Experts of a small language model.
Size: 8 layers, vocabulary 9811, 11.3M parameters.
Experts: 16 experts in each of 7 layers, 288 squared ReLU neurons an expert, a sigmoid router.
Training: a variant of Adam for the experts, 360M tokens, 7620 steps.
Below are experts of layer 3 (counted from 0) of a mixture-of-experts language model. Rows are named router (the router's row for the expert), up (a neuron's input weights, with its number), down (a neuron's output weights, with its number) and show model dimensions 0-127. Each number is 128 + 32 x the weight over its row's rms, rounded and kept within 0 to 255. Numbers have three digits each.
Before each expert's rows: "comes before" lists some tokens at least twice as common just after its tokens as in all text; "comes after" lists some tokens at least twice as common just before its tokens as in all text. This comes from a sample of Wikipedia text that the model never trained on. Tokens count by the router's weight.

# expert 9
comes before: " |", "–", ")", ".", ";", "),"
comes after: " |", ":", "|", "19", ";", " ("
router:235130138083148105136098104134173155113172197110149104139121118194179081101092123155154127146112149130151106124133021115143135123180182117157114139090129179090133102148128129166138165141126128095124141178151164101148163167133126184088107174104077121137114155155123139171178152139092166113084158122108195089163153134105141125098078093145130103133110155154154193093138132092143177112097
up0:183110163117078147124111130129168134101145143120118107181146100155119185118148166122129161145102162100117151120136124129207108124183185110101152126102142088090164084166163126114128181203093112053154128135105114107143131115143116114125084112082145108172131159099072101147172161118131196099099157136096178059163135092198154124156140180095148129162109084147072113101040146128110130144152
down0:175105075125176116103122206139161118098093112135080076067080131158133101088121054118174118077116105071146075170075122139196175081146185153082129147155148109128133140128109144127150138083154105096133115143149112126081175092139137159145111148136154122111141125084100131064126132201071076152109133118148207113140141139172134151136104143130106103131105125127088093100103159089141069144157
up1:103102172131169128136110157141106129121193123116117099167104125143137124175154056165106105098115192150151184081119103137120170147093160128146137131112138149098231110164091112145107142162111003112108119116186165091159142124157175183185169192149109110157159142129134079136146121145129155156129109107129125125133116114163166097130124079134151179064119119092145180124127122148070161108151
down1:105087182137143170106162124093104116102127100140142179165145134109125196181056140140138158141149128167089125124078161126076176113116134152121176194127104086077099133120119185128124107184097211181085169119169140177090114137091162145121146154122109205113129148111069113160121185119116143151106167138137146093143152062118148126107130124130121158095166203134074095130098109104159115107149
up2:098190103061153075204090137122121097112112127141166092117099085096121160141115099113101088131119114140121082095164079089191143055170182170094118171131115131136155110118181111135175111128120150062122124110118165094144079132100138143085093168123112135104114116182036124127176134124097158071067175119145151125112141074114134147117125188122137136089071132182103149137121155109122160134143
down2:139109144131150143199192158175152121105112126087127107142099116113115108063156127164125121125117158086119131133139169122155106178154108161124121166156094159129156155105112089138102127153120142144202168132113161196185124180155190134149110159114077144127170166059137152129158123204164129081169165121102147132099091189075163133148084116186112087115090133186109115086109201147132123145173
up3:101112119166123137177093090108157112158107067141149165112163089152113107148121117143182206184128133150089077123117119130129171110198129125171143126153182127167118097145132145119157164103163139154153087119093136074112112155119168111157097182132125136167148177165147199096114202049097158100138144155134130160103147109129122125070104085215147159108062124117092146063114132108138124094119
down3:129173144093125056108125097148107130107078090174108132153159169117121063149118086164142115142131079178137154063119142144155084148146181139173107127117116202113127148161148134107135164091124147137109137108140069135157117120096158104122127091180142184138141157131136137126082148109159166133185157082153118130071139049152191148076155036171131121140087123111112068107085148105122102145075
up4:152127125115158135160102132106136111098186073070152093093138152122153176214111141121156152094112126120132095149107107180166118135092187149079134137134065099126159127127098128113143139130120101094224145185109158123106145164111107090143125099138141134196160106134145111156150107109129083116095129136113195150156150120098096133107026133190098124206128115128168148104143184129172085118074
down4:124161087166100122177103106066112189122124166133054158084128074078161142183123127138143071122148134099095154188105151117139162138123169134137150141122112129109145082154130079167190103176075086127148179169159087153136142092147127067177200187142095075115138160170111124177136122152189105143145130128139104203154145121143130113125132147077114114143090113180162147123155158110118121095148
up5:104108149116101150152093104159096154109093148162170161140119137114151185108170096152131160138080110148098109126152141063154197105200188147163099165077092098161118142171109143136117109129140148207148188116220152107035119117132124175117146123146101113111167117127178171090099132103124144140148142190086146108165138168107143147134092175124143150157178120131176129163134138120107143071084
down5:173131168096139075173117092132108059149160086156167103147139134136100130142151118164119178117112112146093111080086132079086112108197179143156054118078127145108137134132148089168070095136174078158081161071127139119161119154150169123120135115071151169194131158132128088087104134094113103074059156126156121131139159118063146138130157091113121132105172165138152149086146103097109121205111
up6:117153109080088120131115131152172089170173131150151115153113110121102101121067163119131170042133077131131150138127166203116186142164190178123134170113108058100169184161114147163108099140122115109113148204139105107104106160109111152066121164126120143090119131159115196149147142106078134107158165133121107058115119195142126149116155102142118106142160086141090163139148066131114150075070
down6:111150113126134145130141064124115159082118132140123122179110129125099155075125170133115046147116128111175181094136149090102128119089090117140117199127080121083215081103197128143089068134051092122166147109116167109127144159137168041142153123144135118097143183105134086091109151150151106120088138114158175109147164127120150156110094135048092186114130135108095134098082134118167149162124
up7:196129124092101144091109080169153091159146184192134128136139096155141135117110137115096141135109167135116094189164093068155112139138144129143113160097143076186109132162129117183096128111108194137140136139108175139090150153144108168084120105133050083121120164135117205118158135158095149118147106168098193070117106139131109124109086047155119104178131132142110190122153193136071152101087
down7:093095149127111140121135179132176144122121119100108171179114101147138115133139146205109075148143121072098083157096159108075093178089108145141117133141162075091095120115178110180107126144161065080101092115126073143129152116029123110102169150099119081156187128095056155147090119127198083144101104133145087148111130079103089146144140111169101088059137151139131128155128145137105171102157
up8:183133147146140160093076084140109111110117148094196076133102140179144089089032079129142157176087126088110074126108112139172134116094167178133172145139103165129129106082091138116081100154115132176149191098154075158155136150114136140167147154110113189149128160078135095079174111074114087147113169164138117120077097119101165096136125172131141093171119134130089176093091137133176156116104
down8:096126121126096121189112150122109129156077130118112144129129137152138147125092138133059151123115095101181069146132138108132089079074101155122120057157142099095063128133121141062136111100107096199104122118109168129128167089168148109098093187119174108064161108089131143156163064147155190127099052145167118097149062130076149149097153118103083086177139135158092093105138102083138136131172
up9:107164132150194104172095170135183126121132162148115137136100146134128120169101151151170110160118142121179074127113158101068128094111129215133123132130138097108104148130155099129075099098108069105136139146122120048130059157122118160098101172135156137059099183120092139134135191102104170157105150120050067138177130087156125096099075111149129143167133137122120098116146115223168146134097
down9:192118169182124148108146125130144120112127116187039108100112165128149026070105116118082094085160167081176133153122153151133164148116139085133113116127113120065113088155166142129120147056141175116178129120113106149142150133159128155168175116159088090112134185167115185108157152123111091181115137153152128106123170114109124131153112134118151193114128101125135136123100150108145183032087
up10:149138129103117132142124178154170113140159208141187095133133147127170105066112101111155062107146109151189141149215057135090131090126123112100114200073134132070135179093127120109073143133110158130102131132117151043159131165074151159142145204127138171105137109152181150115131107138097100161157187102113140162197136127129164128147160104089109131095112107152130185124144107096123146118136
down10:152164104182128132223129172131181161109151097108120166116136164142123095136220116113143111179124115103150155163142107167087136151116117161140128164171173079088154153097089149145165190119119184128087125114150130131094105106050113180168166077130140126096175143139092100075106078136141104159150144125079155143142185103149164125084140158129098177168119162129112112137114103145195079151139
up11:138147157088167074131051115086124127137101100163163131117132140108153089183090090135153108074118160165130177194151159123170147105116163121132103186141150160154169115156120166112141124111069122070166108091102072125053126154127105137058072111125149118173103088073073081115141118171155156096118099169155120137167130126094125143120097138129136114112142076127174182194130102094082168136110
down11:125118114141169143102094095113128135105119075138107143141107172151119098175063130066116070169076116095155120173091106148130111112062160085172072146125144118136183114156139120108089119112100150132083060172101116166141103139087104071086121146152168095143107118066051077129182120113094150188117107125164140129084116091134106174157164135128083114083130188116132131093158095126081177130160
up12:161122160127186116158122140096157119138072211148159162189107175126119101105073080161088157131096085104156076155121107078129105071150156146111123102146113185106112133091192128108068158084140155125103155095153093135149084130108217141157122095097219130100127158069142132144155104146144143094116180133125139129196129120120121093121158158170098154163119148149140121113064134147160139101125
down12:159131075159103088145119107125108099136106124164093154213133185120071135100091126159151165150143085097121098127168089076112127121160085128132134126085024091098151140096173149153158091106070126164151151139157112103127128116175200107121163105108199165127078125145145137127177087127073138066055144153139156142137123140133087088147169156150109159125161097121131165194129112158112125113132
up13:184151103078151131136132031126167142167169111079171127103081164099137131116121075143115128132123162142132120164138059128114103147079092102122146156142096115085119086190131096118115138096140182179175193129101095108086125076119127121073112151110124088108146093093135211185158170104115163102170121109073156119155155110083116133123114104117190114130119077157162117154120186134114180120142
down13:103147144115040150086111212153155196178100173181076098143126111131125155096136157088104136169077136140113157096118144117127134123193154127167128129166176139123155125061143174141045170131175104118126126143142128114150174107116189134137122138131162126147121110112099077124155124137178029117109129107141116124098153163110146146101124079099148114070093127131121136055130119095149084185133
up14:154099144080147095104092146142118097089088140220118159139138154074112057117156117151164123162094198139117092178156084101097138167101117119105164155114136106082081090150162118137058210130111144171115108116192159102160149136117130118151110113143105121125134160144133185084143158064127086128124113096100103155174137103159179137103089133116168191128129090148093181074149154134163153133101
down14:132113123115098118166198121167114122126127090114076143113132141143111143090158142195073139084167148143125073129107097103134174168085112163107126129086143163166072147165157150100159175082180070103142058064171099090111102182075093072096131128158112136089074107187111110083088117098180127157152198134101159139095113109111122101121125145128091130113114153119175089176137156114129125085128
up15:161147082094181117099150091145117160079150116147118173155127114160114140155157108175049067132063172096150087117149147134076165101121089158139135158153174080108180143094141101103136133121133163150130133188138134186197134141176103109150146094123137086138116204126136233139159167138148095075113145132128117146140145051129145091100124110104125157139116128163115096089112179163129160098154
down15:080109180124113158068111157080160135168143099150102123123118108158109091111100089088109204102133146171109120059115082165069042120144125148104087107133176101115121151138124172136134115118148107148086138120094085123040113088083141154147085114073117099125069085116138177131165140108124066133113066200151152125112152077081119123133168125135117129090138119128167129149190108099091130114132
up16:175103142060138106142114117146180118121147157144095123130077136157216091158096122101169150105140138123119051115143097102066129151131140124190137102119137112114068138092197056210093144120108116122112126118145161142129174117120104105082150135082116130143169130075094175156115157103094157172130160129123178129133117161088150084145099092104139098119095123209106132187160137107176187115129
down16:110104160167105145091131133122133149131190154116175161120149114129116117043115126128041094148117075090126159078147148141150178183152076160098157153141122132107084151109151130170199105182088088155086080132063153127158087106075180133102174170125134102160149112169096121167105088136152115106123071139155189100114155105122164164114138145132153124114107128110144115057104061160121098119119

# expert 14
comes before: "-", "|", "\n", "The", "|---|---|---|---|---|---|", " -"
comes after: " |", ".", ")", "==", " =", " =="
router:165123149132159116175111087099132153119108184115113152145144120124210107141043182193146169165144150190197135171180067089108142113192125132116190144086104152102139116111133180131081145099097096165177137146162146113120144170110124193134076125137083165135194139149123164108145145130132098151086162172121155118121090146158186115109130108129182065132143104129145137109108155134122127092145
up0:178193176112116113141117150101183178129178137148163049143118134150133139146119106130119153123150138124148133125095061169123121101133126198096153169149159149091181129133127096191103160192073125089134176142165122136128081124076103119133136173105118127106139161107099176126166141109139089072094130165104155132148137102154056063120093091168144110117086074178130205117101136161137141089092
down0:200162132077079130147153140121106065118103115154130093103132156087115136172114105127122066205156087139111143105091141107177140099165173147115051075137120183178097148156167102163125121060114169110146124130075110126165122151095149075176145082165164118113170097128094159090155124083155166151108129128110136132118085141122089166172091120165177109201112122170107121173126114114148094112099
up1:193131200143133086094077096155133103062135123146108122163103094148193093139112077148088135120108139119205088153124128093107107151149095072146096122105169135102128200101165101123147110110114083129142145148207112128161063114113142087187115114098146105102096162145141123177190104126152082143122140160118173132144113103179156083081099160167098127174130159143139148112080138172136108106072
down1:178121141167096171138137117157057108117109095161072155093147129136165131167144153121139106150073080116122100125109136099125185113167165105162104136180107131118117205136125172212100136155166089155156197144179199166142102064092135129193128078084110111177174137106125126094139088106169107129110169133110118123179147163123087160107174126115114152149104108147113120093157129142187145095094
up2:168209084089147126112078107099118103148117109109094082163157139119124139197145112131125190132089090152084098133118120123155114093144104220145112125108093092160156138180108167147082123145094111073192144146160138142103138126125118089110134100137085079169164072104077127069134172145125078098078157170124123099107137153176134137177114093162119119116136083114085142110077170208128138127106
down2:135131124190146180087058165100108117179110147154086222169119150130085109138113105088123119121141142139179136203101170147097106186133155141128103132119222136086117114116135137152160142119095158137098110171119146166122160090144143154122109135071169128101151188149128066168115111154136187160160100157165046143104103135138146111085121138140136099109102188133138064146141110104111139160084
up3:109095187143134078120153076117123123067140170143196140134170120144183115084130167155117097141104125198143083184112100168130193079200114116135064138111183159093156131110169105183150153125085081165101137132221113155126130104174140111145167113090145110122104102136113100131133141134099124174100148107112148101089159152127160144140124126146121116153143063134188127114131146115056169089158
down3:037128107142127107124076162147100059140092156154145092093152110141119117166125117132142081164094107087169115086151188107070116155114133050124117117087188119114176132153063204129166128161156164137154153165195145149103135111156122174080097157082106117149089105102116091120148147113095138162146127092032174131077109163094108121141140135148091137163131124132163106089121136112123083119121
up4:143176125097179093136109149166193045132171182168152132132138123102203123146108079092082118101097141108118080135146128143203154145137131185121129145129141149138078190155138116133173085165177186125153114186097148136102115161130089137076140104090118106088106085119155166116121152169119091141153098152126120115087108062097105120176109101163111138173180104190147137122097133118185091119127
down4:159066121144141123176149151125157155117160118197121157110127108114167101143141130077118137153188123147114136157145126128093200169101112177158133132120163085045124194105121155094121157086126187103108152145134140157137076129114111188132176148129166138092107131144080124170099153140118159099132186114094151102144152106192147100100133082166141134116173188140113163058095072066161148182093
up5:134151128102092110094105155159175176116156104146214117192164150107126149111149141189133172118143159156142155132124156116148134158110143092078159124115098118127127163157134165152100176127088147144143108140218134088115110137103114100147101118104139077089148140132134132159157106171134067051134114120068153080136149122147106149108098163147139115208166129204109170120044187173108089147156
down5:111160082168165158138130143139108150087119167101140108077157144158087104129148109077109103134111164106094070115085103072146075160139076108097126121117072168094096171103113141148154150208140121081104106084170164108128196140149086199112130096129147090105154159127110105106098154084115090141097155131107166093163142158084134167145091175136111180140135134153102127056152106102089065133068
up6:120154100070132086145151146178164148213119097129105104124060143120116126169112101151130133118163116203126123213131059098116087114153144148106117080187165130161147189112125107157125128127111128078123127130112187111039114135124136091095134117170137120146180106130062153139128159163151176111091132084107193107147147148108072107111107143085174067117123172123177129119115103129095141127164
down6:083112148155098149081093105141141125149132159115172157140081211061199129142150148131117120154163124108087130157084128137092073110079119132119122150190109128149159133140081126163135114109133115115115172141140111112147157075088153128138151141108164064185134120089095090098122134139108030174115122145149161161159103052134137100141116136170182184098107083157083170093141106124185095115078
up7:137162160117127140149141125088074161105130134131098135200109124155163116103100157200128137107124113119181152143104115101129106156081092091141142090139112105152149156123091154118118174149146155119058114214154134109146105162148103133136162116061153092132119162175175190116168131161140183046110212103107155059198117122118092122155117122104146147135137089156170143118175074085115152160099
down7:136208153168163120148112157131085104144132129068090077085130093133135132099125104182127129110116122181115119117117164144154165072137103060113134080169137167146132184180133134089077202146083130140128147150151111106144163086104111126168096081111109134174118198143147168131152137102161126105114123157159137161152157105091138115140109085140147101112131123104043067112162163162142090115029
up8:123132171142165091120137102121131208068073157060168110127098146140139135137147165115142166101186118169189180145151169167104131176125130143151155112137110125074064111068132104120122131118065154169141111159175135083077128111090116157075096112099087097070145150153142116138172139140073122091098121110105100105126152135186150092128110118107112095219134112112103146087112162186105130154163
down8:128141061184123161107151128169125148078147144143153116151111100151090147103122144126158142190117131159097135137137124098155046117104112127104089141166106166091116095105099131149175166110153116077108142168089175143147128121090162118195073073148098099107178106096083113141108136100121081107082183133139153181174176168105145131173063123097166155156116189121130078175103182118159100081165
up9:161119107136117129115150102127145147170096114133107106138155166127149087123125120130180146177119113158120114158063101108105153074116114194128096179109091103142189092106094117131112127127094110090115134197149150109158157153062137156132161184131128156123161069084161131150100123156109119178063131153129094134123125170088184134154125099219177131151140043096123146079036163155131173109124
down9:102174167176123131133096117084042163145091149125171132187167113124077168082139073118135104065081096133145137101098167116143140181120131162131056154107155122120128107123097131143147198123113134147132104168087148138058137069148126111144078047142107145103128125131141140133116163168176220125145084087105088133085073128125146076098090143113142131117123099152124077172110130123149109109111
up10:160129129104118087084104107147079103093171155130135133155110151117185137131157123141167071116127130130081150163111067113037143058123072123147102144109156163097194101126086104128180135108143101144113108209101091110127127190111164117143144153153086114070141127127160161128150103148123097123144158094126103114101090164171106130111120085094134117190104107131156152149056155169092123032161
down10:118142113051133150135153121083105109110049166202083182140120080123077190094150167119137148054163109161112100139129156136148095118070135123152085131140166123142113143089106120149096133083147086133101104197108141140188170108131136118155127135126176117126118095098078147141085143140125144110168073105144139176109132096146164068117130103115159096089216184174170167153121107130134127109161
up11:130118152091139075150132109086129191155124107094222146164082080131147162109097126173138177173178089138130118075125102182127144144143134158187095053154176150091119113087111119151109135104126089146097113117111157165193159150151147152150137172090147095107128168114119139094197178103130169152158133110146127148182124096117179102134108068095116060168118081164099138178154126147149129107138
down11:101048089136124166111147165094086084147100141161154100103096149087096105144117116115140162149126122135102090073054147115096114125119144120136112126159121160119107129178062128133125190179109147113094123148144166098199124148135166100145160074133181158160120124133158078094152073168165113030114078117122125133075173093078091145194129134077124148111128090143117129154140083092170098100145
up12:142160142093148152121132171141122111084120128069169152165115159110103158141068138150127152120094132128131123063123122105096142157100125141134107126128109117144108114145125127132122097150121120103146135147231135101067094177121060113145138139158109100143197123165141137157169117151180065067115160047108118169091115148104139131123069100146104091163146157153159194143090163214060075160102
down12:124099117153182104122128162147070165141137118110123180113149164175158076147080131152199090105135145100137138081125122156077118177139202166087112112158078179094112153144113134164126084114145146105135109086126105048126158179126146184163197119092120096143122105112189150080093161099159141152104139124122074198122134139113149132180115148108126123147156134067112153152117120119182093167066
up13:129140138095172060153133105106108121145134069129121119126095129133107104161115085143083119105160089096139104053169131172212166187113083107053105102121129096113157128081113099125133133134082147049149149115138153165154073114120111116128093091095155101176113191148069124105184132052198085080161104137130120130127141124174104112099104127121088126104079118117078147112162134161127096151136
down13:150131147176062115158100149141150150158102167060123115145081141121145066162139138132153116138153147124181167199132146170134133187068134127132155104123166097050108116175120098146185152118117165105164141106134132140093172115127152129135124121123082057139092100137103166100145114117110079072143146161109112112131158169055177073085084108093086097157069142139084095080134161153169106150128
up14:106094073114157085191103102134107183125144149140169117142119100134151164192139060150110168096089152072119129080186106150146115131110115118066089080118139182141138087096125123122190126141096095084168172111119101132122078104134138140151122110077158089120077159137128141096143121034203124060097098128100102086138178141152160123105115152141182159131102137135100106098130148123178080142158
down14:134176167120091102126202153180096103165161187062125087109175101137104100202151089163119098109151089072122107100082134181150167124133077111114144123156116148113127110161148082154166143167119165102140160106132146164074145129170200108134096113121131104118094093159108105086130171103153129100082162142078160108193126183082106122111061106124105175116095140106118081111157155141150096152125
up15:123151159112175147136149210106133110138147131091110126136147141124138151157093172151153078086142082157138080100105105066080158094154080136135179109130094190145139115102132089092143142122123128115149149137141127110147134106169120213155107112113078200055151149142070168098112165177087139197078093163123180151116124103124076139073144149087153105130079056133121135156139146126183136119118
down15:112102136124054129164145119151143065116132087110086147179138135122147107092102156144150144114108164156112137113095147128105174152174163061097215130066109146156114157130130148165136206062125096151199089108121151149158212093125128144116079093152134113134148122132115133176096119091174107122107050101141129153070109132147139144094193107155132101098161162073146128131071115089126118159138
up16:135131066129133111128133104159141163131101190080109112090156123134122110146139133169041157066075118185201133152075061119083163132152167150180145111128126142166134160173121155115165135127129126080120154124149091103173101191093134164155093132045179106129128089064129139110178091088125168107093147142102076097123139108128085131159092093129187137102160153103136134109109128123094096092103
down16:179129140157145147124151070133167096085121101172139109129066149125123156105114159124097189156082125103157196103148090102156172160181135138144056118142097149126159150149068099147108095132155145108165215124180120150190105089168113121118132156127094140167153120152119133115128157166168168151126131129157105192115167214182136160100120097093068100146147122110078157127149129162194104123152

# expert 11
comes before: ",", ".", " of", " (", " and", "'s"
comes after: " the", " United", " of", " New", " South", " North"
router:154161182132165135161078119113175174158109183152118122132149102194185107131085153135099136144148154155141135187179071104133162112130103119146190142129099121107146116131140126209131175184095138138149154147157141084158077169089075176046121179085098145109133177155097120113141198120161083064131115161098151087158157126134129135120102160110143071119174127188145139128103134139156132119136
up0:078176138136119170154064150129163147097106153075079095173168142146133098136068157139106128100124126115142131194104094049128140188154115133146214123126140113190123131166106152122135181063130137167140094084090137129118152136150076106093140098116165107096178075115172127081148143091113104128117151120132151111102124083131167104139151129133202164083119200157166198114104125117141154137100
down0:145130172123133110105125111139080124133088122096158139113110108107131153101146138147145158170123141142084077094180115124109131152186132061124121168177124137099171092061159131127181080158096154177100200131097105085196159127139133095161150148154059159158150146149127138134148158112108124185161130122140138141162081152178163143187115082067069142160094143092125124134136137073204182071136
up1:129103044128138124129156100124089089130101103134164098094209158105150115088144117139088085074054154197117086112191048175166116111168139123153165124112138096056133136100154083171088170130076105083191126100136111114177100158104136137118123148137113097095157108113186110098128141127115119149114131108116113111148142173129185145092139144163148091149138152141123118083106172192161138125170
down1:132103111148113139160067107136154131089113114169083164184075086178141118082161134108073103093103090143164194097071132183076176104121085065111179162159185140123133120190123191121108141108136111157132102114149144142149182138133156085166085099144161134126146137148101101148113122151111130111117118137193108108122148084101109109107150069165118193150060147130135132148135123108119057065115
up2:173118113123142132104064160153087146070131142141135111101125062155107163086103092115117123183194153094141149118074090091165079150203113100131133207075153123111091234126118100143143127135086092130150126131088094103159100178207144119131109138133175110131125163174176173082126145093154121113116111149133164160141100166143107109110136167127131103144131142137091140158157129118063098076115
down2:054110169156119139091109122108128096122114126154122137174117122190083143132151129114105126132191111084110067073118133163116112145077145138155113165101165131073176082143045186066087151114134111093061086113162107140127088154147142141107197147132142137130130109098108127125120053151126156119159120135179106104178150106124097103099101143129078117121110169134190116177114122182129065177079
up3:180125154155151147121150165121153148090140142095120119121142143175136129104134110110157150173154159121128096135157142115144104114099141125149197168100129200190158170142111097134085155075082182181153183178149128178080084162083124122177122139154182088085117165124102122141105118107120053116087088123149085115149110188112121140167120156090104095230108066092069128150131149136143122104130
down3:105100173102104116062195103137101091100061112105084094087117114105106096124186104134089129128162131079101177168137111102170102133132115148120103129135195117071085122128146200120150131134148111112099173149131086084122153146107155146100127124131119155111123126115100162108143101126116196132160108091087127168098108131033086096158132145139112109040145133056089137179144106119120146079062
up4:139159144112096144149166078154188126097159159142068173120174138167154124166084125086115163088170115101092104138067152082150130123212123155095129117159120124169147179149144145135126125079141137071085110170123163170126106148143097195174096130100153090128118194128110118159150077125088086109081152201108126077103136042120115119105140113117080149146101075161114125152098149129146099116161
down4:193121140115142079095165160132124079096151130136173125148190146144120121038096102099144156092106149108138089126121118134111118183157168094128139116156074134133167170142118092175156081106150078187122115142112159172104119139123038178201164129165117176102200144100180101096170107101124132161112137150142140130126091151150119072107159130173087136102152172138081141159153168171154161127123
up5:147109081121130153144138146162146109145128152151073153152151097087130157123121108146148117163111128178130076165173148111158112138128121174069102118069114083091173130046125148122072129120110094082134152184156207102104087156072056155142164172110193147095117147095113074158191109129093131116108117109112160060177135149129108128136093178119145126136130168135141145186074141115136099068151
down5:117058145143103111134170137153145104184108122176134181152158150133166178142109098124090097135176084148117116114133136134126096166070124185158116188109142099136146139037103072164159081074148097153123129094130168125113102106101091121068171094126145182161101131110103119163184088099060131119118119104139145140142185094102142108132112119096131101148116081133073117128025146123107084135094
up6:120146195121162143135098146144214105165100153117100093167147088184113170093135141130133117157049136145132128148146170074095118182130125116174119139151139170133141115115111162115117115168071122145172168167127142091049161204127094143106082112095041116150149117152109162108139144166185120099122092125144097069082120137102123126158144104143133102177132080126066154176136156185149096125132
down6:082184116110095162152171149156126153179107117075129113103141125107107059092184139073146136157105161141029129153121103160180148124155078116145101115090110091081058138147131133127145101080180143153090120165071127154132147107104163147113162147194121133139111070149167084149093111130139150124144103090187140150113118145072170120137102120192165106129182139127123159091171108169110087132085
up7:183126151141163105125117140133163153118129095135092071077077101115143170113137137143187199104169147055113126174149103140127068162137121132097140109131128138176128105134117095155155231141106136048165125194105124170161152109137113107076120123099088215155151138108146136123114156129166167152126150183133167136108105101090182134082112130106154121143147121138112117112067146092132194140070
down7:134163170091134095100093088170138073140143084135134048128138123118186142115066141140080047147136121128141109117141183106176165124139115150177113128133136093180112118133145138179132145135119096095188126127162115134177111147171127077121176095134132098168138108135186128176152088101144145080129089128081152129097217160064137127160116143169101170086125125089123158176137157130203153108158
up8:155144159145179140121119159163096144090143113113129167116145084097135176104097103173136139140133082132167121069108110115114115106135136171152092230073113118123079101123135100148067133096099096095186082113096113065156136129108128091132122159079131098086104213198151167108149106084120144090079138132139160149174121163174082079165094129139200155170143113150140132121161107121094137083154
down8:188140126113131131103126151094177114132089213113135098137090122083130129140185118135088127152144135129129135091124097152107091132112180192140144096110151134175106089152097157107126201069136157065081163067123104090137166130123106133066124165108115058138125108129144118126088123119098096072131125112150067076146160147192128135135145106179122120101079123070144125113144179081176119079059
up9:124113152146086126147098141159103126147111127141087169088143123166115167154131150154131168127111216097125133135183113107085151144173161109120213168105119147061143121123148114145156174150097082156157148135157210123153135105126123165103124137108121111157138114217122115159153084141172166108108103184071189107144163142079190128115087125150116081176146150144202130082105071130168156134117
down9:164117193170148118124141150115171107101103125068157110104215167090136122141111188114114134136116124085084158119145156086141128162160130106131138186123102099076063078162103136161082070095086127115158145113099127139209163063117144064137104106111143120087152175118148140171150213178141112129139097108078144107146123108130120138116098119105106205157122141111080109163162141112112164129167
up10:127135116108117133117097153100089095133133141154084111156124129098132134050143150159170188110135136128094058188159119149158131147146123093195199119066129128082107095170125133162107163141150148135137118110141150082143076103181105152108127106095105152172130076149116103067157185043109093117133132082134109099163111089151139147120139137141168190121133134085075206155146156205128114146092
down10:078119151120086112087086116164174121107104156133106101155142178166144146158125142073098135170121107121117092146090071135153091158106102155063087103213195103136157108112147154123131103156076126088104130092136093101132172097117171085147127133156118089135104131113114138177061065122182130161198080142186159156144150161121167146156121065098108113109146104092165120103130152061162137118092
up11:132141141110208114113148159143126152178148136146182101207102106077096153112097111153122081164131091221149136116175133058110121095178184113164059130119155110112118138115114181181089127137163103129110137107124111094114108097137101172155128107079101139161131143150140147170112159146092099079124101133059177171135131144149085114063105106143143101146114126198109173097099144115174124125181
down11:146174078135136135095123121099079113167153117154142133123105134126120079144110137139138111193147140173152108094109126074115096107135150084132157055143089075157118159142057154139096170134121107122191124146132124087071178113094124110137108138096174135129101174074091117157136158186126075091095139178169093117079123132117077144073067150181128143126135125187174145174119112095116196114198
up12:167145099074125132126068136104206123091113150112109067095108098185166115101094165145092139117105059102119096143185096143125176140089070121153173169085117113109143068205133132130136157111154132178104125121165154117160119092134136140104125162074151141120079130136138114167140116067095072076096129146149141111195121082108106124126128128149128179057160066127091155161157121169153131143110
down12:087142136142111109149173091148086112156154091125185102133168129132145154171144161072175136127087174114155164151115092118146064099122133192117095160111143119186124206136161120083123079104124155098092137206126103130118194117143113098158123161109130147112134084088108183096087184179163134111166134172105150131161126117111155054152101148089169103193069104123167097122088157155127148139129
up13:162172110125123141132127127092113170125145181087098129095200113123134091121143112137105126077116171089128102107119092118220135143124142166132097153128104134114092051174105128127103159156143107126140102222096137121172115080125085153120082156024110084111085145115125162142123115160087165122142112178068123139161145139095137130103076174156190117086129128128113143059093115098078091145132
down13:142109140157112055168201164098085171104205139165111142138174094129100117153092122136124165090122160140140139099109098093119087200132195170165131119169154110107094150077171171137157193179140145106120101105144153141146167130149137172093168108124131140108071138076124140126085160105102097150150123143125135143185120101069100123097146170079134140084147121163150076100066130085101125156079
up14:149103083085119183137050131158100130148143164143168144103061113170191116141065116111127080154201153099104124148110123148212115108112185117130092152123149123134215128131099133083149121129149130133139185154098105142166071149094111163122122115143106164140146171090088144113149139145112129216096111171114143109120100178097112131120074129186096150147083153145118151157179080082115139121133
down14:129106126131150127109098162181105064139137100101119180106121173162103096161142130025156144114084056110101110130093174128167118153074148135084127085124107158093138138182064141098172089125128121134127117102104115151050148077177161114123110117134148123156169117102192195154101122162117109083122091126099127169104120122135192176147105127162167109098094139056146087113104120118089155163136
up15:101154152116153133151087174128101116119152140108135104103136143106121122109110117120122201117175147178125143193123118093086096172182129128106174101140130072077085171181152137093158117180108071156088102183124087116175172176145139176100098104127100112153125163144148111123165084112093188190080195142135083098162156118147104122148128163133196132160136168189121184183164144143144117131140
down15:096182155110180105084131128159085060185146084142168077171106105167117137108135120055138111095120123104129115082108124140081149146153143123123186147131133117111155117165152075083109114154118141112075119173112079111173154140148109058107131125157128099128082159076153109096136150114139100109169116125131089178145156125140174081194109079088167065154087197097154099127127159152107166187109
up16:126179132099110128079069157176131195101142149116131134100138139168118144157113145123156102152136178136097161133089090150116147161081127125101154102160131135124237100152121151128101147082096126111180150096137180117107116109094090092126151103148157174132104190158102169150125090105095153053099148111068186134164130159181189144094125160132190081082119150105153189115138106140146183152112
down16:095160140145089161160089095095178133114128141138094104134073095058155148119121137106087128128137103086087174092128168116105145088119108087115118128110073154114112154091118146140101139171047090180125168154122110131134089069140150138099099135156156143067147129187135047188172107165086112126101146154125122092154144137141083120103119123163086233118140125132097137155131096118205081117096